python train.py --n_layer=10 --d_model=512 --n_experts=32 --experts_per_token=1 --d_expert=160 --d_shared_expert=576 --activation="swiglu" --moe_layers=[2, 3, 4, 5, 6, 7, 8, 9] --router_score="softmax" --normalize_top_k=false --routed_scale=5.66 --balance_loss=0.00342 --balance_bias=false --router_z_loss=0.001 --router_bias=true --init_std_router=0.0159 --lr_router=0.00139 --vocab_size=32000 --norm="rmsnorm" --norm_eps=1e-06 --tie_embeddings=true --optimizer="muon_variant" --lr=0.0153 --beta1=0.9 --batch_tokens=131072 --seq_len=1024 --train_tokens=506200000 --steps=3862 --dataset="wikipedia_en"
Below are experts of layer 6 (counted from 0) of a mixture-of-experts language model. Rows are named router (the router's row for the expert), gate (a neuron's input weights, with its number), up (a neuron's input weights, with its number) and show model dimensions 128-255. Each number is 128 + 24 x the weight over its row's rms, rounded and kept within 0 to 255. Numbers have three digits each.
After each expert's rows: a language model's description of what the expert responds to. This comes from a sample of Wikipedia text that the model never trained on.

# expert 28
router:158144135109128108120128140128150121124148123086113140147130172119120136179130104141119118163124082128128112133134137145123147171084121084145102123143146122183146129141134169134134141149117136150102153061122113122126148148097113149073157163109146131120174130136129093169158135132111121144130143145132141121087124121110149132104116114128175163096121111188109124111096107144162144121153
gate1:144129116125162131125110166095098111149150085124119127093123109118118098163122114113144097096168135080122137079114124136076141113137117123131131126108137119132181110128191135106148116140135113146131157129163149138153173100162117149108099126109150158141125102124064165134125123103100169100102153167053156131141136090164147096107138159123156150136126127122128105109164100167113145138088
up1:106110117172136122123140162097135134150117139126141078155159106167131154121180180169132134135129126103097120135097135128120124084127140135183120134123132096173110132107112087103089101134108158178109139119151122119076145166118134115137121126123138093140131171107106104099167147126133100129104119103111173116128174121099130129069117160080156186151145146150136130146158137094122150135163
gate2:100159124098168142133146118167130162121106151112127122170057098114156126122118110128136176114118099147133098104161143148147120151106085094111137146115142165126101110111129154118064142121145146118147097144126151144182112110125163132112123126135101113123091158137130135113123095163166092107147131135146106130121155120111173137122075146134150169128115114174131097131110122138179123120094
up2:112151113123131105145110129135113127120140134143116101133092145137143119132122058157118109108104173109120106132085131091107146142147136117087087118151146176116166157095089146156109141128117126149134109117164165067138143119132095125163108136113091104125114129141100151130137077157149116166108139147138144126091187117134136111119132162089122094091109175152123092089113106110130138097140
gate3:135124124115142131156131131121123100135174132143112127066082127100134168096137152114127105137112120133127126147163130136169120143119164146116138072076167112167182096095165122153139146123139169118155197118145126124054125143120139122138128167142135123096137090095129128121131136092092164174112105139111148149136123144121098142139130173126113128146130099128080149181122110152126097129097
up3:094117147142127095138144125159114139129143192157113104138124103124155145153182105128118153135115117106135109137148125150147126107082165107086129154137121103136119071121154132152148103116124179133147123168134111144113136117169089175157124148154102153087112163073151112168152142097135114099086150146123145112140143131105119113102158136152140147122098088151140149169084092163142159092122
gate4:118125127134124118162164158126174099130111135102120109097078133122184132170130153078092098090103157108123167137148088118108098073092146180128132145108196075146156140095092098115130109137127119139144126097112132135163118093140133155118154134116150129111158132145108132117150123123109109082120141132139158173158113068069095081116124118141105155146100133133136126129112156098135068109120
up4:107137156158107150109107115148094134122124110187165117150147135138129176129089138155119140143195131149085139140132141128120155150106104154134098123156092122105131102133167164089140134139182128102132137134106136124091194118127123103188113109147113173172107112131138120130091103135158150139114120113108139096110113173143130149134092117104125109123110133104132112139149159115112170151137
gate5:110107107137084153098111104093146146155092163160130140113089118131165131197160138104091156133153110136114156067094132131154121073116100091124130090107087158138157128114095148109120122129130107123121109128112162164160110138149132136102122180104157124122129137122136165101153090133142133099151080143133123119134090173094173140138113165115127163126104139104111113102094104125124128127129
up5:092123125152113128153115121145082131114142133118135129152131134138130082129132183101141125114138108105113159108088126143159136094149107172130178147138120141178104115144106161137131137093116101087117118149102145145102135176113132109121114161155131108101122140144115154110144143157154097119137117124137149075149147121102079171133192110110107112132137117121106124093144140097107135140143
gate6:098112135145119164124135139113084146139110130134144090145104128153142131113163090146157145140107132146164099124150111128128123152107160109123132163089164171112148109178161121130114139150091137131154123112126098126129109106099107127107154181151116136174138104098086115145130118117181184116105125122151171119127176133093154147151137143161144127151106163111105121116130126097159122130129
up6:122111124158113137128174131124077134139163107107141116135100090145098102120159166129100093138138127166165092150124098092145084156152132121112092145097096132114111157094119139086123149139113160165133128111118105124126152120085153140108145174167103168136128122136106115090128116159125134140103121157103135105070153115173110107148089119128126119126104129128079156150123097111149156109086
Description: Locative prepositions

# expert 4
router:141150081156102109106119176128134155112090140109156119160138140131103095120103131142114104147131113124136134111126106105144183138117123131134119099129134091137108153149104171155125132150115148139104129113074146133129152111117136171115168140126145084136117122090115114114158096168134085098124159149131154133125142091082137096098101167090133155108115166160159161111123104123123145129130
gate0:143155145145123106136120139159118129116141103100151129100121156175182144106149105126137102133157125087182110100102102101136103196095151151126127125108103125110099137105131127104133105144131154149079086117178139170104142117126130066105120127103113099118121131118083162135147130124156146110124117119099104094138102088155119182142133144131172158111133120149180121133127157101107162097134
up0:166104129128126141162106102067087111103102123112121150133112150068130129165124122111111132114116130105099125139158152106125097137105133103124134143105143149163134133154170134158069101134103157156124138119154088126163119109164126142119146101139151136129153124153078123114104125163129127125126156152133173123095158172115127107129136114133106122132129156099085173144180124108170104132139
gate1:132141122136130113138156106138118137102087126084143106124169139136100120133170131151099127190101148131124113118121143134183126114134110119133155117151179118102139166159185125093131179122119164111106147075099104159150138145147146108136120120132097170119131137107142124110100130161135148141152150137103114137149148171148107148118106137103109148135165089117150127116065138122115130123135
up1:092120158115113112129097105099125147122114123172167100096146119143121170080123101126104130094105138128119147149104174107128121156123112146155147121109129173158159090178110138157073099131130116137134131086135159105109106139150152143138144159102130095100130139111123116129137140132087084113139143122154170142116135112133130118136138111152158103135128148137106106118165132149151134140168
gate2:123095126125161143115134123118086118127122081141135138116127140116111137144103117098116120166123125123131139110134195121114152137163158163160098121137121103113134113137175144122132123157142127120101125100130083132154155158095105104154117143126151117157174130131125107085146115106123133120108121111079148168118130139141132134106081128155142112153100167167124177120114136097122149090114
up2:085149124127160142123095126118165167083116160087100099121112127116121096100147125146090152121104115146139093119173109144171097141121120094145153170096129163120129152140117139089089136111123185158134102161143155126110157103157150172133143158123091154123144094090110174142120152126142109146146128153131143124130171080118100166161146105112108092136185109098121129106120144142093100130149
gate3:135117132148183117146118093123131143118142124159176178116085123108132124143113150161153133142071135107144151132131118120126165132119143143120128152097121103106130143118115139137174110135109128137085142133146119155117125163084133091103125104101099121113087148119081168121103121154094073157132140139172160146128110116136123112112088155134164112100148119160101122122127142198117154117139
up3:090141117119115147142130115132106119125124177083103120171131159167123163138135142109121142156159147144097097100112115108173137141122138076131102114174093155128135142163119160137106093131123097101149142172116134131119117143132120149149132153115117157125140108116125114139120104131130137099113110101126132123117154122084126140115169117137093145167161093119143091114122135121103108133106
gate4:126161102111142148112162100130108140117114102116138136126148138112130155123157088105143105106083130119135157152117139147147130119102148150133132113130172105133129125127138141156130140141150119146102136126125142100080114129099116103118126098122127086150143097186122152109115102107112125165147112150104110159094112151112139111123124128114085111106110140151110129132107156122151107165144
up4:137110122141150127117120125107131143092158118100111131181174094107099098143161102111128134197107128195137137173112087168131141130103135073155074142093162170129126137067109120131129150121125158160084153092108166124120174152100105135135165125103121084138125110160113107161125147108130174146101146131128134147116111112138126138125108081132171126162142139120116127137146147152096122138091
gate5:115169147195121152208124129120112150108130139080116140141135116136135148128137118128120195149138125158127115101121140120180091128154135138131147141143124156150153131091128188133086120148091117143126138203099106100134132110086174115120099152102140118096174100164164139128131158126139159117141119141135099085116142131148113109112140149100111139122163134154156070105095126134144152144159
up5:170115158108118165122168154135172092116166102087137163123119117104130115129166109122112119156119126126153117117150115130169133145148131162167157140149117161115117137124159188110077089119093191147127129146076121141126116154147105119131120171109119093108189125119151176095134196067107116119136139144147167085116116104119156121131153137150118083157136143160141154131118124163125127094154
Description: Definite article "the"

# expert 27
router:162131101161086104118140149164176155131085112099162135135086140148125134160100125130118096128144085153177159143099132090130140148098129107130130115108157101139120117117094148168104112125113088144092134140102138125122123127133144157119098130054143127083140143119111111169152130140125125147130142132120163140107131144152130092138108173138116167070115135138113216107108130118152103138150
gate1:147116100121127152144155099147135103150131122141106142134137103137097123154140070143102120149074107171116118167093142167123196139145100126114112123050126114128131108093149132098124096155139107148129158119137172124088148096107131101131149129160116142126152135106075128156161112132115122089144189138062172162119115169154136153085091134124135137126132119139125092135118110149102142075122
up1:102155174112137119136113172100095126086110128137178127150105148094166147101125173092135136121178122112127128128133127128117093112124133119136101145194167157105116153186127124142108181122143183121140133124115069163133111135125121144122123160105146101119104148155182120126110101099125144128133094117139087121148110094115107066168160125101123142127144128136138137084121173120166144168157
gate2:105126131103160101131078137080111156185145123111093112127105125137135113136136157140106131120081123148136143140090112171133117166124090144111136118118147087137105132147151112107107134115114119137100120123172170122144091104123096126160072129123134128125140192133120088155163159144099112099126146128116174115141149107111103126137100135152187135148138155165112178128112153144135135100149
up2:111123139149091113098098161105095131125128143103091158128136120148158131165126192116114159146104145168103118129125107149089110087108112168148132170111152130146119140115168156121099132111088129154088154113146123068115079116113152165152126147133157123126141152130110099186163131117123129144121168119132156099131138102105121146117128136133064128091124136110108171152135130172145141100112
gate3:111095105087139146113106089132161178118116151081133084096106149112161092123156140132143150138168096124164125108140127103094120154136165144095109129146107111170149139119123118137132120165107150125092118178144111113165111138143110124149129182150063142120148151119155153144099144160158197141140132093123123128153153138102083118124128088137102168128130135096165133142116165108139118115126
up3:159165153138145095112156119148103081132126109148120103171172104129085136165112131162119082090099146176117148149136096131154145147130119117159154145128131128109120119134109129124145104114162136108148162130163130160098118147085137099115111096140149112130114122117159129136161109101095089111178136150122156166136075146111142125101128179104146099094111159150121115135166122163123114102146
gate4:136151124142100174140078151125170159109163094112121121100104114125155133108117118149088123181149134148138119131121131111126116107125136153136084107153139142081137104113122129108099112154110080146114136135113105071149132128175130129123116113129124122151136136114101119122131127111116136139142133173141121149133103093111151088122099130106124122164137179149095095139115076127128150110172
up4:173105142106132047110124093139117135147132160117126111123136126129138093126148101129138143067088122134115102119120149103150106148124118166156142111152129103138114100200084126149109125127118154126075087104179112120109123129132117154096138164169145129096110155116110141146168174082142139142100135082144127121131148120098114156159135129126126108147141108151130133094176133120148115121114
gate5:143095119158128160119084103154128169140161128150131119207090129138116129075139111126107128118135115111121169111158120130136139142082162140103193060162112129107087141131118129114099174168144136145158120126153155138114128124144107107099166117104117133174084127133106148138138106127159101136106114124101127130134159093118129108114148173113114145140119135137103125100136124157135091117140
up5:128177150162114095103127135106135146103110106123119094133130122152153149156189104157143128158136178139127161110109179143122119142126120132159113138137106158135120120137149148131136100139144079155088141139175140124173129097100118150137138125143142150148134112185101121122139125124123070143115139147113146105116112158114098139108141102124076156132066105140138133141131089159112134072161
gate6:126135100151129095139135120136127117134093094126155147130129134152149133142125122117068134133110129098130144151160171182102077122111112144039132171078138146110114147122120110107107132137142145166153135157157114127112130128138194140093116102113146135131121115127148165108134157134136135118135096157140167143151100150154128142124123105112159133117113149118133139134155152097110137139152
up6:156138132166157146091106124114106131133129130106163151135102122111114174125124135151093130067160141159086158086152164167101123124173131091127124113130095102110091094131132179141123135120141178141101150139111140128122177103138175131143113135172114149109106137147092157111101134122116157103145148141134133150128095125141140135147110113155157139104094187161100096130113143127105089088138
Description: Infobox list markers and labels

# expert 25
router:131129080117140113084143175129128139082103108120094162149121139133096149157097112111116139173107106124151134158124140109112095122088079116152118157099152140131149157149106145112116126141138122113072163117133145142118116159138144146116124139136123115132152145122141129120146131096173088131156117153119119127126153123151125118133134126084145159109111126132175124118119102163162129118133
gate1:124119094169134095134145127139135106109107141107142157118145109150140130130160108124155139141115099134124147093102106094122129122133095146134095123108090073054112159118077112142134133140094109149096096128116105145157125125165122160105106131116136124165088192121104103127156112111089143127115122123114092078088152124109151131098131123105142112158081135174124154124125117154086114173108
up1:111123122123108183125134122134153121178112140097143135094120122136151100133150072102112116107189134097099150122084132115108150129147148153145109153131097132141139063123105112170170142110142148156125106175134146128109110129114130120105122165092150143127104150124168132099121136142126136132091164108106119164104137113094162166122168145143120165122111131154101112110101099144102149154113
gate2:093098150164130125132085121125161127142092081148148121095122155145119140156149110125171103160121131111106129051128146174091176165136132118127162119117073130124158162125126155153104178130169104137156154116109152105153132105196098141116145111103145071142145151122090148172148150134151121145123137114142142134099159163085119130114078080135140106130097114141170172145143140145131144144145
up2:126152142127154142130135108133178126147133129091120115125121097144109110164125090073087123142096152193140152114144172113148094120151109134164120150115093109179103129120142105139122137129113146109146123096117096083140078145130119135104127119109125076089093171123095142122129133107120108149105128125140161066125083121088118115108083130129121100073143138135145111198162135142080104112168
gate3:135133115133127118115110147127093112156119146142092139117126090114129132138103127149128143118142121121095098173117126119131091148163140079140109142124085106096114083134120149187141159130101099138105129087116145117087116125169133139140155136106141124098140133145120110124130144101116142152160111142136123129133106117130135098186113137118164165120127153154144169100125157116112093172142
up3:117122118117143145103099126107127138096104121112168150132122137127126118105183089096132129124171139137105139123112122117126123085139097142102156094121139120140111118116110104072135126148133133151124107149152113148113172135098152098121148160096093128131059141149150161139105119115162143092135099120121092150170108103112123098135156108109130099127093087113151112144136106134133083125111
gate4:146156132132127129106129157121103085148142136104124118123097138109126133113131136140153114154082141101088130124140125095144125125078102146148109163121164101142133112106107104131094144113098130065166144117113125147121107162120100130124139084138147151147092188138139128149150139139103131161137114152129165111136142114115117147101133080114139133084164079147185097157116120173162116104159
up4:133150119150093102169146088112140108181116120121149144155159119176147118125104135171123191216156154157140147126108071119108181102075085176131119136126154078157122107142154088149132157148122109094104131137119127110142100115114109120105132122114150098167138147137137141139080133140090132123111101137118166143158140127111107171113117095118117097113148159174116109116130170164134152108129
gate5:123113118081123099123135127092100140120120123117131141097110127107179165129156099138153139137111130101103111137128134104080083144131139120163123160128099100108114143109141117119113151132123112108083093134128144126149146118177126181094159149098126111121115097135120137141109122131097152137110131134163158124122119086155133107138094117099150149102118140128146179142087155131149134157122
up5:100090104129119118106106144131115126123111165103125097133102118122124147142119130121127150094121133122150097138106091140160129086114137140184141136153127130131124138107145107122115122172105140117103136104109104128124090114086126097100119164157104093148147148137116139115102103095139121123140127176121137120145154123112115118103091102115129158152098136093146127139159112121132125114132
gate6:136151166109146114118103115105099117129166174154136143111109109135154099090124102101113097126168143125135133112146099133104165128162127145135133089131101145147150139137142160130139109121106095150083115108122184143099139144094137129097186114081100151131186123174096131133153095130157090129106094148094149101070154137121119118083137158104181147115141152096108123141137143144150113157136
up6:123126122107109117116129147134143122140099146121121093109131124118145129129114121145112132143094121133131105179089107119104124100155143172164149141088068151157101134184190167090117149143151119154140129092143119144069161119157113097161124148114128146126162094086062151129136104120150139112133107091131122092146122115153115151150111140189138154137107143135127117114165131143093109111124
Description: Table pipes and headers

# expert 20
router:179138089091125124121084162098165132116124139119091121164101183142084148169087144108088132176164088133126124145093160121151120138090132093132143116112125158129126166149096123147125162182080083146107120104121123120105106140151139160122123134134116097076128158132123124162145115109142104125179139178123114138100121124130105136103126133104120157105106119139085131116129158158083122120109
gate1:119135128129136133112144134136128142147144126129137139099157137108125087109100126103078183158108146134103133155088132132140120144144085147056161113116143135115133148131161096160077109113110152164057125139116115106134140117126091150099113132119124159124128127129127148131149133153091139126074126105142123128110164140140145141142150109113165117142171146140151105164149146146131125094123
up1:098115146085128091108123101117118155126098156139134149102097119168130074131108127163183107117129138144165157137133133142131112085118127132166114144155144151098131126113126129128124106138139126126109150113127116136112125120123135126168146086093114135080116123153119127152111129129122113130119138141098119136153154056177117131114170110130086084114099152103151157153118137129142124148129
gate2:118147148132141127166127127151153082117129109116154103165120112154128098121106087132166146152095069121127165176111143155149169153118146118124137133102121118131153155108102144157146125102166129153142168098146111108162145135130136115072097114120124136148113095125097132107178129115089156120142099141164124135127108134172135136107103143189124146150178112141088098111130148124144125144148
up2:166121139121101106194118129141152124131105096128124148126112132108115138126134116126165140131124112082157128149127158128126138126129133108122150115142120136103159105125149128135144116113136148088114102077118146112114157163142118132102126117107119140149064145129066121146151196102113109140150142139155155096137113127120162138136100104142135165103113097091140161161135126097160141112129
gate3:176088137128121133135101121146157156114136121146116149125127153086104159122156160144101089146132104130174146102144117124184122092119142086126105151114127108083140154104130136101120115140147144150149120126108093156119103105140130104135116119107071122143108112126148087124158101196145090132120151102069156147126107111137146156096112121140140054115110155136120114120088104122106146101197
up3:150130111119181140191128094153153150120116178194119160118176124118133138133148123127111086118134158122163162123155137132160084122155150121127128159131134112089130176100131116104163127140149100161057175160145132168112116091116125106140127127071137040153119107124143136118098089171118126153142108131116102135118097155115138157134124080161130101121133152088151135106106154126155131101143
gate4:148086098113164125124132111163124160113113154112150108111130142101123139094126125120101139141139143147120090084103094158163113114166130130113084154084178134140159103141119146102125182106095118170106160133138173107129147110131106126101093117138159134159133127150143157115116106200101111127116126122123109141118115141115106133118136116123144128099142149123127095126134135132153140112131
up4:130145137141161100126105134142159116114147126126080137117087093129119177143159096127124130078130123090159124127152150062084130135116125163080122116095088129129162168136138134144112108120131104180146133126128124127139112107147127152168124137158081112128155163118120141150153139106127132151115138082107138154095141121148170143124141145112135106135116167108117139146154129131113127156140
gate5:138126148074128153118155144117129112114089121154171133126088143134087116103133123111143149081160071162151131108151139185174111094109128149140174121141125125161132135105077108105195137098094122075168109121135155130100167124113112150128169086115118100112130160132131088085158161133130141094140122149148178146089119153115124123149132136112149132118129133131117082155115090117144140124194
up5:171114122146117101165105092108065119132132157133142098133140148164120109109129100117127088192109136131131133143124078147113094161124073137129084106128085140106122095108130122117131088124145107146083147094110126107092092140143134111147081106116128117161138130106149121103116143130134181146117088137150168161150114163095103183121108147123128196102136087110142095109174116129123095138105
gate6:125116152111133146116153099132136168115122104111141172139088179128157110132146149122136136119119078129141147129123128142095127138126182145118118151161126116076116091114130114114150139141085153120105099089135105103127140146122103130125156083138147169124117126148138165107118122139130149150164105134130122099128171193140127133108087097134149129140123083175121172122175126123124098151155
up6:153126139139101128111108085112138149191109122104139130128111129165143131130112104148133114137115109132045120165168113145138156115128171176108173166098155158145157141107130105151102100137130132177125125113155123088140160184140136121130119136109110150138153092141130106159121139122136191144160123112082122122144158150131104081127143137124115096146151141144117119118126121112134109106100
Description: Technical common nouns

# expert 16
router:141115099083119136115118133139137150113138112108194134156089122126125112135127094158106116136146112161147134141135103119129167101078084126113125094169096106167097143147110175147102128172132105146119176105082166118147094124119140175070155153143154123135155176098182123157159109191162101116112104132121150141111160084100120120105068155106112132098067128160097142137087098119171109121150
gate0:110163121129120147140113120151122105152126136123134109138142076131104123106100109184115165131107197129143059120105153141128143143191102160129161131138077141149130116149119078167062083137105119129148130148078076098061163108159124129128115128121133174150136131157111123135155125104140104157134152124122135081136171076115160131180119118095136146152120127138128108117123113076144139137171
up0:148127099125132138124153140124132142132166100113104159126138177147155118113145118114153132131150116148141116136128096098097141128139120134119095117102136105132105164126150154100139166124116165137130145123088123126180116089113136152106152141120125078131139096107116148138150124117105144144104164141142108123097101179135115164103146121138095113124129125116151136138136114170121110103106
gate1:084114132130121126073152146132112081114136071147084132131153087176134128134123101156122122099102131150093151117164110125141118111144137088124120127118135137098144122128143142161097120107115162128108143101124130097125158115110151114069143137124104115131154109107149159131111106119113157177088155155149145120105132149057123100163102170144115109129130141120152105111091147122128108115132
up1:152071126141105152118103119129083120130157138116107116145120118124138127159156155143102091117108119130101152080135104174120146145112130156149151120142183114134136112135134113131146112151111150153157128138153127145137056135123094121128095145126118080086124102138154095140120161130104152136163122134122109157121125129142134136126112109122122167084142134141113083153082119089143136120137
gate2:086159152121123106079144120130109138121136143149089070138119152136107137093159127149110175174150156132149143164061143150094119135140105130122088138102149107125074121084125106136133123113131143163111119134114157111189103115098133138101135177184127111102137100125156116137136118128137120135126140143160115179146120121095131153141121102145127144144118167143100149100090087098140141132093
up2:061104136117092122119129128150173121156125171090074170130130136106106103068150132106111121089126142149127106127113140113124145117136128126150132135149116098149081136127147118105137161116141163096166106149125111100140143100142135133102145091145088148112144076141099106081144135103106125133127105130128170156152159147138157118157115169114178100133134132118102165135155111121146130101140
gate3:144170117092130115082096115142145142134096152161144169146137103156129078120110124145122123124133127174157113118093105150104179136161095088128132134164113149089134111091101057105070113117128121150119113138098101147112129139149096103114125141119112087159088113125149096093172117143123121110133110121109113106123124090118118105108136104103132148136136148175135123135125144144094145115140
up3:118125140155112146162155162123136105147126115104153098126147160114125173145116136103148116137093103143137104123117180112153130130110123141163134149106151057148114119103122162149105147145144146133133120122121136161138120106142146160106131140139129120088134115159122104129101097119103174143106113118169138141188121141144161129125121141168147124156149125059112171122129132076158144157145
gate4:132138152147134145166157143112158154114118100160124111127126135133133105157066162126068125145118072148125117163165149129123103100151120120126114144081129154108143122152101131143142141140111125170119111137126122131112115126138105111122135171133133106126119126123104150117116110110122158094111105168111112160132110138093094110122104122136037110127138164094138127146144116146148112154138
up4:132113094124112128120120098088109135149161070105107158110109100127098129130111177107153130112177166147138157110100143134119113099125118097159093130107121130110084117124162103114185126101146088107156111102134124163126099133152103117122096144140116112136176152094073108073104155099117087097171124138093117150114105125109154132085130092177157140131115155116142149132153187134118098147094
gate5:131104146130119106155117097152123154123161145148132112143161145135108105133127155129102121141139141107174166126136122127146133125135142111094138130141157152126161150112145158149137146115109109175129101114168129136126159167115124133154106134170116153127120110156153154068113146161119091147109110187116137121108122151121153143166121055133141104129113117148143132131110133128120134095114
up5:125131131104118124064147117124126161148085161139138095157089117124182092116116159135164151146118123088137143134114180173114137144123137144124130128112122120128136112132159112116132119138135113120098142104170085136099098174148128165107118085118133129143135116150166148096123180180148112136133057162073110133110165145164106138132140076151153157142105148118191110130093158144107165134131
Description: For and possessives

# expert 23
router:145189086111152099100162148103170160131076114107164148135108167136097109142137112178092122144128109169167108118154115112126141100116112120150133109102113121158099117134110160133122123142138110109078144121101127141130144129093147167134155169119153123123168107138143130143145116165154095128109117131111135150088140082131123093103110145124165122139135181147154125161105123153164093144135
gate1:140138121101101181147104108145124148124137161075109126124138151132163108128164114137088139184099178114114134119136098068126202128137100142157120089121132103156147136158162141146145156124109126177135118143121106127145069143132193123161135160133168178210163163085169155095160146149132150142083138168093176110139122160127123093120111117123117140122136066162144144091083134155122144126091
up1:126137116105156159164159135119129142138153084130170153095122119164107096127097133109148163096168109140152158126138130106161116170112127127107088149106150131123157082169144080145105111097131071124123138123141123087079120112120107094119114117129114124157143156126174097100124135062137135101113120118131129139142162102141107123105119133154114091113179126119116097135105158086184112161148
gate2:137118131123114104161100149118099128129101161153112169155138077102130101111076110116139107095099146148144127123130159161129152128125113122127149113128119101109134136169161053165099105129125112148101128089145147112094125133156156076115124148123097139135130110101100098155148111147119146101179139134123135149132116138083144129092165159149073120154101183113095111155125139139112093116137
up2:104127148137158155137134191102053144107147125136109135116158130139123130119113102087131157149131108137104110131097129172165128118146096130133134130103128111096098108104128093122131128136100142109112145129141141129109167120092108120057158141158123105124133122148145098160121166105168100120201065138095158086135167167089170161124126124143140129130141133145096132143128167121126122125138
gate3:128084137106136136147182110139108130137136120112155088129111084165139134109131122118099168130125116163150101114117112146148129145118104098142129151095119091133127114114107144100114117143103118130111163098136110097099114093111146104141161116109119133085160089121133104084115128135114104150149122118149171142125136121168181170093083130179140084178108113146151122108154152132103150115128
up3:118164098134119153119153101114115124151128081149093165136148133162144091111082137161156103149136160132133140146169143136161133134132127161099112107111115150133105126118104118130112090127146130105183127188133126144154135091143159150163146133164148126155137124130171141124109111124163143114128126097123121124142095117131089113118121107091112128127129181114130142166117109129142081107162
gate4:120140099141112111153151127134116115089139119122136058094124179168151141097139111108137132121106095120145159095122139108127158122131129148124140127136125145146177133100056171152156125124135103105097131105150124114123091085108157093067119103125106110073110114153177169119141107164128128131161167152174112122142132172121140128102141120092140160110169137137115114125083105109184120143118
up4:093098146128132107155148159128171074121089180097133137125113121124136145180117133131109136143093135139135141130069126147142125137167177143127096090122138132133119145092156082095105117133111141110146141135170134131123112098084185122151098145114166120138127118111153122137113067102126119184102118116112134117132144095137146122111088144111140105101128143141104124116131093167108165098151
gate5:091130133114154150127112124165102155077104204144121144096120126140096130142133106116177127191134139129116107142123145115133134135093150104134105127154114145111115129137123145140157092117136126113129167150133141153116141143076159143146105164173126159140161112108148109097100115148106126135199127115147118172106112110142154136078127145182127105096132169135134116135095127116166086119132
up5:110106103150116152126166076081090174161129140123101130108131139101177156164141101106123138099113080144129137148128164110114125134160141106108115118086136111106128097126111123146130143115126163119098109082110165148129128153126132087135147107140177182111118128194127148129113085110099139143122128124132156106115118122099136143163138086137159130157079110127103168158095091125113103155108
gate6:201141132109129167109139116119103163116152130104152131136149134107128106160149091141124138108125127120107139106115144120103121120166082132125158135147124133138139148109131149118133140141117142094120127125140169073103147129121145129114124153131141117170151123142140108109151181145119143133110101098145136077141142134135111131134131087112113157161120139125120148116140131114139100136110
up6:143104143122169111155147103107118106078165194136115143104130128156143127115150131165114111108106148119156125171111134098116107158092091130106144153098138159144149139124126126152131163145127096085127124150119136153166181107127120139070156157119166163131106131137148135141124177120110100142103119131128134080155112195149095134104158132118164128147116144102133137158130150156141114133089
Description: Articles after copulas

# expert 13
router:134167107118145122112114174119151145115111143137143169172089145116128129173105151149126094160130100151109124164134131091129162120083120088165109108083122160142106160163119136151114105156109108142124134132126132126102135152129161143066130095141138102118133140115168139123128134097157117138154140151111187138126152141147155129130106131101148180102103123121140159114114117172132143148156
gate1:099133186182109116098117134090171160140101116110119134105107165129128163140132129133137125148066154103166111118141123103145146117115150111114131112112112095099112142132139111140107116156108116130141107133140135174124086060143148111065126130148140121158121082139146112112115096174134139166107135123148106153123125144146078082139136123114147161093144091129161136100090100120149142166136
up1:115092145142128122161086128112148187097166112100148133083127110127135132161137110170085159127136121138134120113105134105150094088108125139128119130152160156121087074123126111074140121178142130120099164137110119138084124114105094137132104138101119154119146128133113082168146123136130148120104147084094098087117146159112073113164109104093102142149172110166096081117151141142098139134138
gate2:139077118159106110130160135125110135129121146089149081123143131127139135141097144136125141108116117139199156152149160175112097159105100145089178162101114150101139131142118162159123118119182105144163117114122117160128134148130124126122130122129125098139116148155139145113107122100126173148122121126131152111128145145118133085117136140141181123132127135139163092155088132150154121145105
up2:161148124167108139143164111130110120148132120132156126131155186143149147155121137138106158114144151092092093091146159146119121173142080143148128147160107179145149139147135113097140125101156128124150145131104105134129165137087104128122170116186189124131111127136132116160142136062148102144133079123200128118131123072148154098102118152122116100134134138138152115135143135134128178157136
gate3:176135132134150154121156113132141106093123097076146135138158127117133115129121104127128136137090088138127165118099167098125125101161163156166139104102112148110137138155115077175167173161137137131134110151090155149075124093134141143106138131099158115154132144129162136135117132073107085128121130141107117090125128158161099157142129167158099162119160120111138134129142086072181152147141
up3:131111134139118126121143133134115102120119126051145145123114134123111114154129101124147181110120106114100123084127146129097094129110124153139109124104149155098097229136124124134164123156130162162185092119117159172101135127137135131118154132165149127097135117131159085152093139064140086125149095113091109130093100176131071115144115138147130173109186135125110135118122117084148165129116
gate4:122143124095110120148080128114130152150144108121082113095113173139119153083156119078131127090150102097129136153132133092116136127158098168115140127121157165103126167148141142100114158116117173113130129153108147156107143115121111141118149146115081127155127142148131133098139167147145139131175164110158091135133138107116120109139141116156139121136123105106082123109073094149117116102103
up4:162105114101130164117111136162157133134145144102129123146149103114100133142127120110135122142159141108160045136101166152158131141124123132168103119138143119142152117113112157119108154086146156111139124154123143174138148105091140134131148083126144120094115089153138155171128153159130120126150159131126110083081110139115133091127129167145110138115132176175149117119096099097110106137116
gate5:116128109120091159133128181115104101162129103171127099087117135106161133097109146121199142126100098122126110117083119129161098113143072160134119129166149165159118146148104125145122131121112159119111087143135166120119143145148135158130149144132146133187128157129130096128170124157138123161122194126132115119104108116117194108115116146120115157104136096153128149148168155115157146094089
up5:151129122173137113157077158155105101120136157157117123109140107080128127130158126138120146125096140122112137119111120173147138111146053152092116189136122153162119170111130129164093159061105151109100120165096172112152140142077135127133133139147108184218125089134111096127128111144120110166153137107129131184156144141109131104111145100101100103106145110089149103176127174093142105096108
gate6:158113118152118140133155092169122174125118118153126145114082105155198120136070088121102143125123126169149126133120136107137164107153153136098094112122114186151150134125122155129129153143148133154128094113171115136129149132160140161115057150137143159135114076100093145144101129119112124159098146078094162121135127144096149135109121115143121116123147118118123152123103097132116117127133
up6:106104144135085103138104103096140150105119142104104135116118127158109138103135164131128123112130142109122135146154171105143112144127116109131154085127153136126139112092149103114115070136145151108099120135107073089159098109115133124099111119140101124152080075097145145108163178109128101129111115157119123140068151102181089136111141119141134141161117115138139081146166158110166129127130
Description: Hyphens and dashes